Weights of a small mixture-of-experts language model, trained from scratch on English Wikipedia.
Size: 11 layers, width 256, vocabulary 23942, 71.4M parameters.
Experts: 128 experts in each of 10 layers, 64 SwiGLU neurons an expert, 4 picks a token, a sigmoid router, a shared expert of 64 neurons.
Training: a variant of Adam for the experts, 907M tokens, 2961 steps.
Below are experts of layer 5 (counted from 0) of a mixture-of-experts language model. Rows are named router (the router's row for the expert), down (a neuron's output weights, with its number) and show model dimensions 0-255. Each number is 200 + 40 x the weight over its row's rms, rounded and kept within 0 to 999.
Before each expert's rows: a language model's description of what the expert responds to. This comes from a sample of Wikipedia text that the model never trained on.

# expert 26
Digits in data tables. Digits and number pieces inside tables and statistics: population figures, vote counts, percentages, box-office totals, such as 170,888, 113,402, million.
router,176,267,214,138,113,157,192,236,208,78,192,192,182,245,188,223,243,209,203,241,207,246,201,198,182,272,277,190,174,172,235,224,248,186,218,232,240,251,220,190,213,226,237,152,244,236,167,200,197,188,194,181,242,179,270,238,209,191,268,182,162,219,185,199,170,202,119,170,111,164,221,173,218,213,175,284,196,289,228,156,213,162,192,211,272,190,185,157,177,189,200,252,231,173,248,189,302,172,222,204,199,213,133,237,118,212,160,168,206,224,165,236,176,222,193,282,251,137,179,229,246,257,205,216,148,228,189,148,212,182,228,105,212,244,223,153,158,215,150,282,205,212,199,243,235,245,201,170,250,135,127,166,263,253,218,198,234,202,221,193,198,192,202,156,220,185,205,163,215,214,229,186,207,221,177,246,137,202,279,222,156,198,125,131,119,240,215,241,234,166,223,184,176,206,172,220,169,245,177,210,243,235,172,190,217,190,172,163,177,223,166,161,194,161,185,170,187,233,110,156,198,245,247,239,200,184,174,69,211,156,148,264,232,264,240,198,193,168,196,201,188,164,143,253,188,128,296,203,294,157,212,214,230,187,157,186
down0,156,202,259,207,163,175,259,181,194,181,214,172,191,204,285,162,216,263,211,267,168,195,223,174,187,173,179,189,212,245,123,170,197,195,216,250,211,253,241,257,224,255,199,173,155,252,223,166,131,135,186,237,248,228,183,161,181,189,239,193,221,223,150,133,152,164,112,208,193,218,184,294,185,199,215,170,194,167,126,114,208,154,235,195,184,240,231,235,191,209,225,226,249,180,172,252,185,159,247,140,207,267,171,240,158,184,182,201,229,253,194,157,265,142,194,205,185,234,119,138,267,135,161,139,195,249,191,216,159,215,204,209,209,256,173,289,156,267,171,260,155,228,268,173,266,166,268,167,213,233,223,216,142,208,172,200,205,200,275,153,239,242,189,188,199,163,213,118,185,253,194,221,179,135,207,238,202,167,215,129,194,237,278,231,194,212,259,128,187,156,187,253,230,172,159,203,242,224,266,219,212,195,156,178,195,186,171,149,104,210,186,243,198,167,251,191,150,263,254,235,221,211,150,138,169,147,261,175,166,195,154,158,294,175,155,271,242,177,204,225,246,235,174,225,245,153,226,189,196,171,235,195,215,222,195,118
down1,170,169,121,238,274,204,205,217,129,141,186,232,161,130,262,258,187,201,192,150,230,197,227,215,224,183,240,125,183,163,161,130,238,228,226,253,186,264,249,205,167,188,143,297,167,255,261,234,168,197,100,135,197,237,187,192,146,171,158,212,195,260,164,238,157,162,250,200,114,153,185,193,132,218,137,230,305,221,138,130,160,208,195,190,245,214,171,155,135,179,187,250,247,149,165,158,146,207,276,145,137,234,225,192,132,152,183,171,168,171,221,188,166,140,183,241,232,138,197,208,174,193,192,298,117,216,194,247,187,226,163,245,214,220,180,222,161,264,176,159,194,184,136,149,198,154,193,260,155,201,194,199,186,221,203,159,248,205,214,198,207,132,201,189,159,225,257,254,194,261,218,187,202,162,164,235,182,194,190,118,186,199,200,201,162,186,213,231,121,187,183,126,191,240,226,164,187,199,217,237,259,182,173,239,216,213,136,242,201,190,177,142,157,159,182,164,242,184,248,256,180,231,186,198,153,228,187,205,133,240,166,204,167,169,234,213,261,262,199,203,195,170,154,278,198,156,203,171,187,154,198,215,118,237,237,213
down2,161,273,192,265,183,194,208,242,211,202,192,125,213,238,201,332,247,201,139,269,190,217,217,214,215,184,201,210,195,239,193,214,192,249,199,250,189,204,244,201,217,179,189,176,142,191,139,189,189,127,209,250,137,202,245,225,240,218,102,204,204,233,182,180,233,174,228,206,232,160,328,215,172,224,210,193,222,168,161,228,192,242,247,219,134,266,231,255,162,188,234,213,204,194,152,246,157,207,150,259,219,160,268,187,130,204,174,209,199,182,191,166,208,155,262,242,249,153,84,243,177,199,236,264,156,225,214,203,219,173,192,163,95,173,205,191,185,185,182,177,195,199,251,166,227,205,285,271,212,187,203,187,214,201,228,168,192,211,222,217,183,70,207,190,243,183,128,207,174,196,192,249,126,104,202,252,240,152,187,177,239,200,189,269,217,117,220,187,219,184,245,212,247,196,146,172,209,204,205,149,219,193,188,246,140,166,205,166,198,167,273,262,149,207,173,227,181,287,219,224,210,237,134,236,197,107,209,253,187,159,175,199,190,216,266,246,168,198,171,192,138,207,142,227,193,166,155,206,261,280,183,194,138,199,131,209

# expert 0
Year century prefixes. First three digits of four-digit years after a space or parenthesis, such as 201 in 2014, 189 in 1898, 196 in 1964.
router,171,197,190,207,76,165,159,215,209,10,218,250,267,273,198,157,243,238,174,230,161,177,221,165,151,205,237,149,208,158,263,197,235,190,216,234,156,263,204,222,186,185,168,201,302,188,189,138,207,191,217,131,176,134,189,203,197,247,213,167,208,202,217,233,190,139,207,144,195,174,189,180,207,144,209,217,192,252,214,186,153,140,201,223,223,241,239,186,169,193,188,230,214,226,232,152,293,187,234,161,276,196,191,232,223,204,213,160,152,176,180,259,215,209,219,258,261,156,156,251,225,234,260,208,137,203,205,214,238,185,200,158,182,193,218,190,102,233,161,204,186,264,191,216,218,267,214,188,215,161,211,166,234,224,273,142,219,180,202,186,207,184,189,178,235,193,227,174,182,217,192,194,194,200,163,263,194,215,170,206,123,153,120,139,221,167,124,169,179,223,258,175,125,154,244,133,207,226,249,188,242,282,181,221,199,201,239,163,212,243,185,148,218,190,178,197,178,250,157,161,210,211,169,215,161,233,154,82,259,197,134,232,253,271,186,174,256,163,186,176,199,180,121,219,252,162,196,205,274,183,184,160,172,143,168,260
down0,141,265,177,130,137,274,217,153,158,262,222,257,179,118,174,248,175,199,203,149,192,260,189,226,272,193,183,225,125,227,220,119,210,162,183,187,153,198,241,193,197,209,203,283,278,254,223,238,204,277,226,147,207,192,247,169,214,207,218,235,180,224,265,223,189,195,158,252,231,163,168,246,199,184,191,224,213,138,201,271,258,205,243,203,212,152,192,216,226,191,228,178,188,233,231,162,220,262,254,153,235,228,160,185,124,110,174,138,241,179,173,176,213,161,214,221,211,243,270,157,218,104,170,182,214,71,122,185,149,148,181,203,305,227,175,206,172,170,294,146,203,248,216,191,216,174,146,126,184,253,252,227,215,138,155,157,248,227,264,192,154,199,101,302,186,251,219,208,152,203,218,184,197,221,245,231,261,191,138,223,170,181,165,174,265,211,177,229,180,190,208,258,179,208,212,211,185,213,141,210,258,178,224,191,184,202,222,186,203,208,207,240,267,198,258,200,182,213,257,188,177,222,244,180,213,173,210,174,203,213,246,220,213,187,194,149,236,256,236,238,246,178,224,215,205,258,140,189,244,212,192,207,227,121,226,178
down1,131,212,250,192,194,200,234,291,194,153,183,188,178,217,180,225,267,181,215,174,148,164,219,185,294,200,196,108,218,280,196,270,249,130,193,143,238,212,150,234,126,222,246,173,221,169,240,266,237,233,183,238,254,184,235,253,255,187,223,164,200,205,192,273,179,149,172,146,189,214,229,242,247,174,198,172,171,221,291,151,220,223,173,149,126,160,213,246,229,208,231,208,226,192,162,251,196,174,141,165,233,154,215,239,208,256,199,136,211,190,186,175,209,217,211,228,158,199,186,263,208,204,214,281,216,220,217,166,232,231,155,95,202,194,205,125,158,303,187,279,216,173,248,216,274,218,225,176,173,146,172,203,231,154,207,196,201,161,159,208,288,133,223,311,159,185,244,238,203,188,219,245,186,217,182,182,176,190,214,170,232,206,152,133,223,281,180,194,196,178,212,136,230,200,135,273,195,153,167,199,253,218,173,195,247,185,188,154,250,237,235,165,190,166,148,225,180,240,178,200,194,222,224,234,172,162,122,260,149,127,215,267,282,171,158,193,273,239,169,208,203,237,179,235,186,179,216,171,156,242,186,270,198,159,248,185
down2,280,206,183,171,206,234,196,174,259,241,212,222,164,223,191,199,241,232,189,213,173,155,181,192,194,165,100,219,169,226,218,138,174,253,216,158,214,131,196,168,237,163,155,201,275,240,227,193,309,187,228,223,214,298,285,193,126,178,132,276,212,166,282,202,145,193,155,209,241,241,297,98,114,145,167,171,199,197,215,223,105,224,187,265,207,186,177,161,239,202,218,208,225,250,208,279,221,184,189,240,214,201,220,228,125,195,231,259,184,229,134,221,214,231,216,233,201,224,178,204,132,161,278,239,250,233,216,223,234,183,198,178,192,171,198,202,119,228,228,237,176,178,187,225,166,219,187,231,232,143,219,181,154,255,157,95,238,234,206,202,162,201,162,160,189,272,193,214,191,209,159,205,197,184,143,224,198,203,202,229,201,189,185,224,208,198,205,173,222,123,147,258,244,193,196,172,236,174,177,208,187,204,247,156,208,299,162,234,203,195,130,214,235,87,183,183,269,171,235,180,259,165,242,194,220,205,248,223,158,200,213,263,205,228,139,158,292,209,216,251,207,243,202,249,248,208,214,195,224,203,211,218,230,115,158,270

# expert 8
Prose numbers and amounts. Digits and number pieces in running text: money amounts, scores, decimals and years after $ or a decimal point, such as 50 million, 6.9/10.
router,157,239,139,164,128,211,194,140,235,153,226,205,201,215,166,216,232,196,174,189,216,214,204,228,158,231,248,147,237,207,259,213,205,113,205,223,188,208,180,212,195,219,194,112,277,205,184,168,192,170,118,195,234,109,210,235,215,173,262,165,190,268,150,249,165,161,142,138,192,174,195,203,211,215,126,287,237,283,282,152,131,166,211,218,257,193,201,171,190,153,188,239,239,188,244,139,307,168,246,147,297,224,130,130,163,188,231,224,202,246,168,195,199,148,264,276,226,209,190,225,232,232,232,196,157,181,202,209,227,199,193,133,170,247,178,172,174,231,186,272,152,250,170,193,239,200,187,160,211,190,155,186,207,218,224,225,175,185,225,198,217,238,180,188,249,213,221,201,243,189,230,186,234,200,183,254,131,246,187,203,133,197,131,130,181,184,195,206,230,208,244,140,192,160,211,186,184,216,216,160,173,266,256,236,208,167,255,199,187,212,162,197,149,227,161,161,171,248,161,187,202,226,225,238,190,213,130,48,269,146,139,312,233,255,184,197,203,183,183,222,159,181,143,277,245,213,207,158,246,186,186,204,211,160,232,239
down0,196,172,187,138,217,188,255,228,192,298,160,158,210,218,204,229,221,243,205,199,208,170,187,218,190,238,235,228,220,207,228,198,196,240,116,94,251,211,209,207,170,199,232,195,217,154,172,255,225,188,165,213,177,155,214,113,247,231,257,191,128,213,158,221,267,110,135,182,229,190,148,225,252,203,195,177,229,211,191,180,188,186,224,223,195,166,164,183,255,281,258,214,185,186,118,176,209,237,185,119,200,220,277,206,218,164,128,198,181,229,182,206,209,184,183,219,243,180,217,115,123,231,225,182,189,148,173,175,197,204,196,151,238,250,102,156,177,283,196,175,200,156,202,179,236,190,161,152,212,236,162,224,221,108,243,204,159,158,272,152,221,205,255,220,224,212,173,189,210,302,94,239,206,180,242,147,231,127,160,195,243,103,134,196,264,159,179,228,219,225,208,230,226,208,164,126,181,235,202,148,190,260,201,273,213,170,185,267,215,266,142,228,215,156,178,249,196,204,232,202,197,164,258,248,286,170,212,167,217,207,268,204,191,151,244,151,161,250,193,223,224,181,170,251,231,190,217,153,155,217,163,269,237,191,180,272
down1,204,126,192,231,154,214,161,185,168,108,160,211,222,242,176,148,137,181,214,265,171,140,170,284,244,227,237,177,163,230,157,186,218,171,230,245,229,194,176,240,208,193,285,226,205,175,242,203,166,234,187,186,197,146,262,234,209,183,234,225,112,179,201,177,214,229,214,119,192,157,221,194,293,168,218,154,316,199,241,183,199,234,139,134,196,259,229,186,183,270,254,221,187,192,219,261,202,122,152,142,225,202,231,184,182,199,177,215,251,168,188,241,260,236,232,258,191,237,206,227,219,286,252,227,259,202,228,200,194,239,286,202,200,168,244,167,115,228,240,240,181,217,223,185,235,253,186,257,256,217,189,196,174,223,226,189,204,185,155,230,224,159,237,207,134,124,160,176,226,211,187,222,245,229,227,221,154,218,205,127,130,243,218,201,276,202,228,230,243,165,194,165,208,245,190,177,151,227,176,194,184,178,269,190,208,148,122,236,181,173,184,218,252,235,155,276,169,122,216,250,141,218,165,183,282,213,220,235,239,187,169,162,211,118,162,236,209,186,184,137,180,237,211,141,146,230,181,257,227,142,210,141,306,231,153,198
down2,228,197,185,279,213,244,185,274,166,175,216,128,233,212,167,199,218,252,184,168,239,151,215,196,235,226,308,200,174,145,200,167,231,184,258,187,209,210,229,131,214,157,259,176,157,138,237,242,206,179,137,203,188,186,151,231,202,246,176,188,160,148,230,194,134,269,191,168,123,259,214,118,197,288,203,218,287,204,249,160,295,227,222,199,167,248,195,292,186,200,172,193,239,174,210,175,248,169,185,168,152,169,185,229,193,235,185,148,189,148,244,193,215,232,135,216,173,194,266,132,169,158,216,234,210,235,215,189,155,182,245,170,169,213,180,215,188,185,180,204,298,178,227,160,165,172,215,225,236,272,146,99,157,231,248,223,226,256,194,250,194,217,205,181,180,226,114,196,152,252,284,241,207,141,288,156,258,154,175,237,233,173,139,141,173,251,241,179,173,203,276,180,233,184,219,297,173,276,223,240,229,197,175,240,228,233,180,209,205,152,151,104,188,240,262,214,186,211,147,256,152,242,230,200,202,152,225,179,176,239,193,202,226,221,183,178,189,178,228,168,180,176,136,152,210,231,192,193,156,202,228,174,139,208,227,250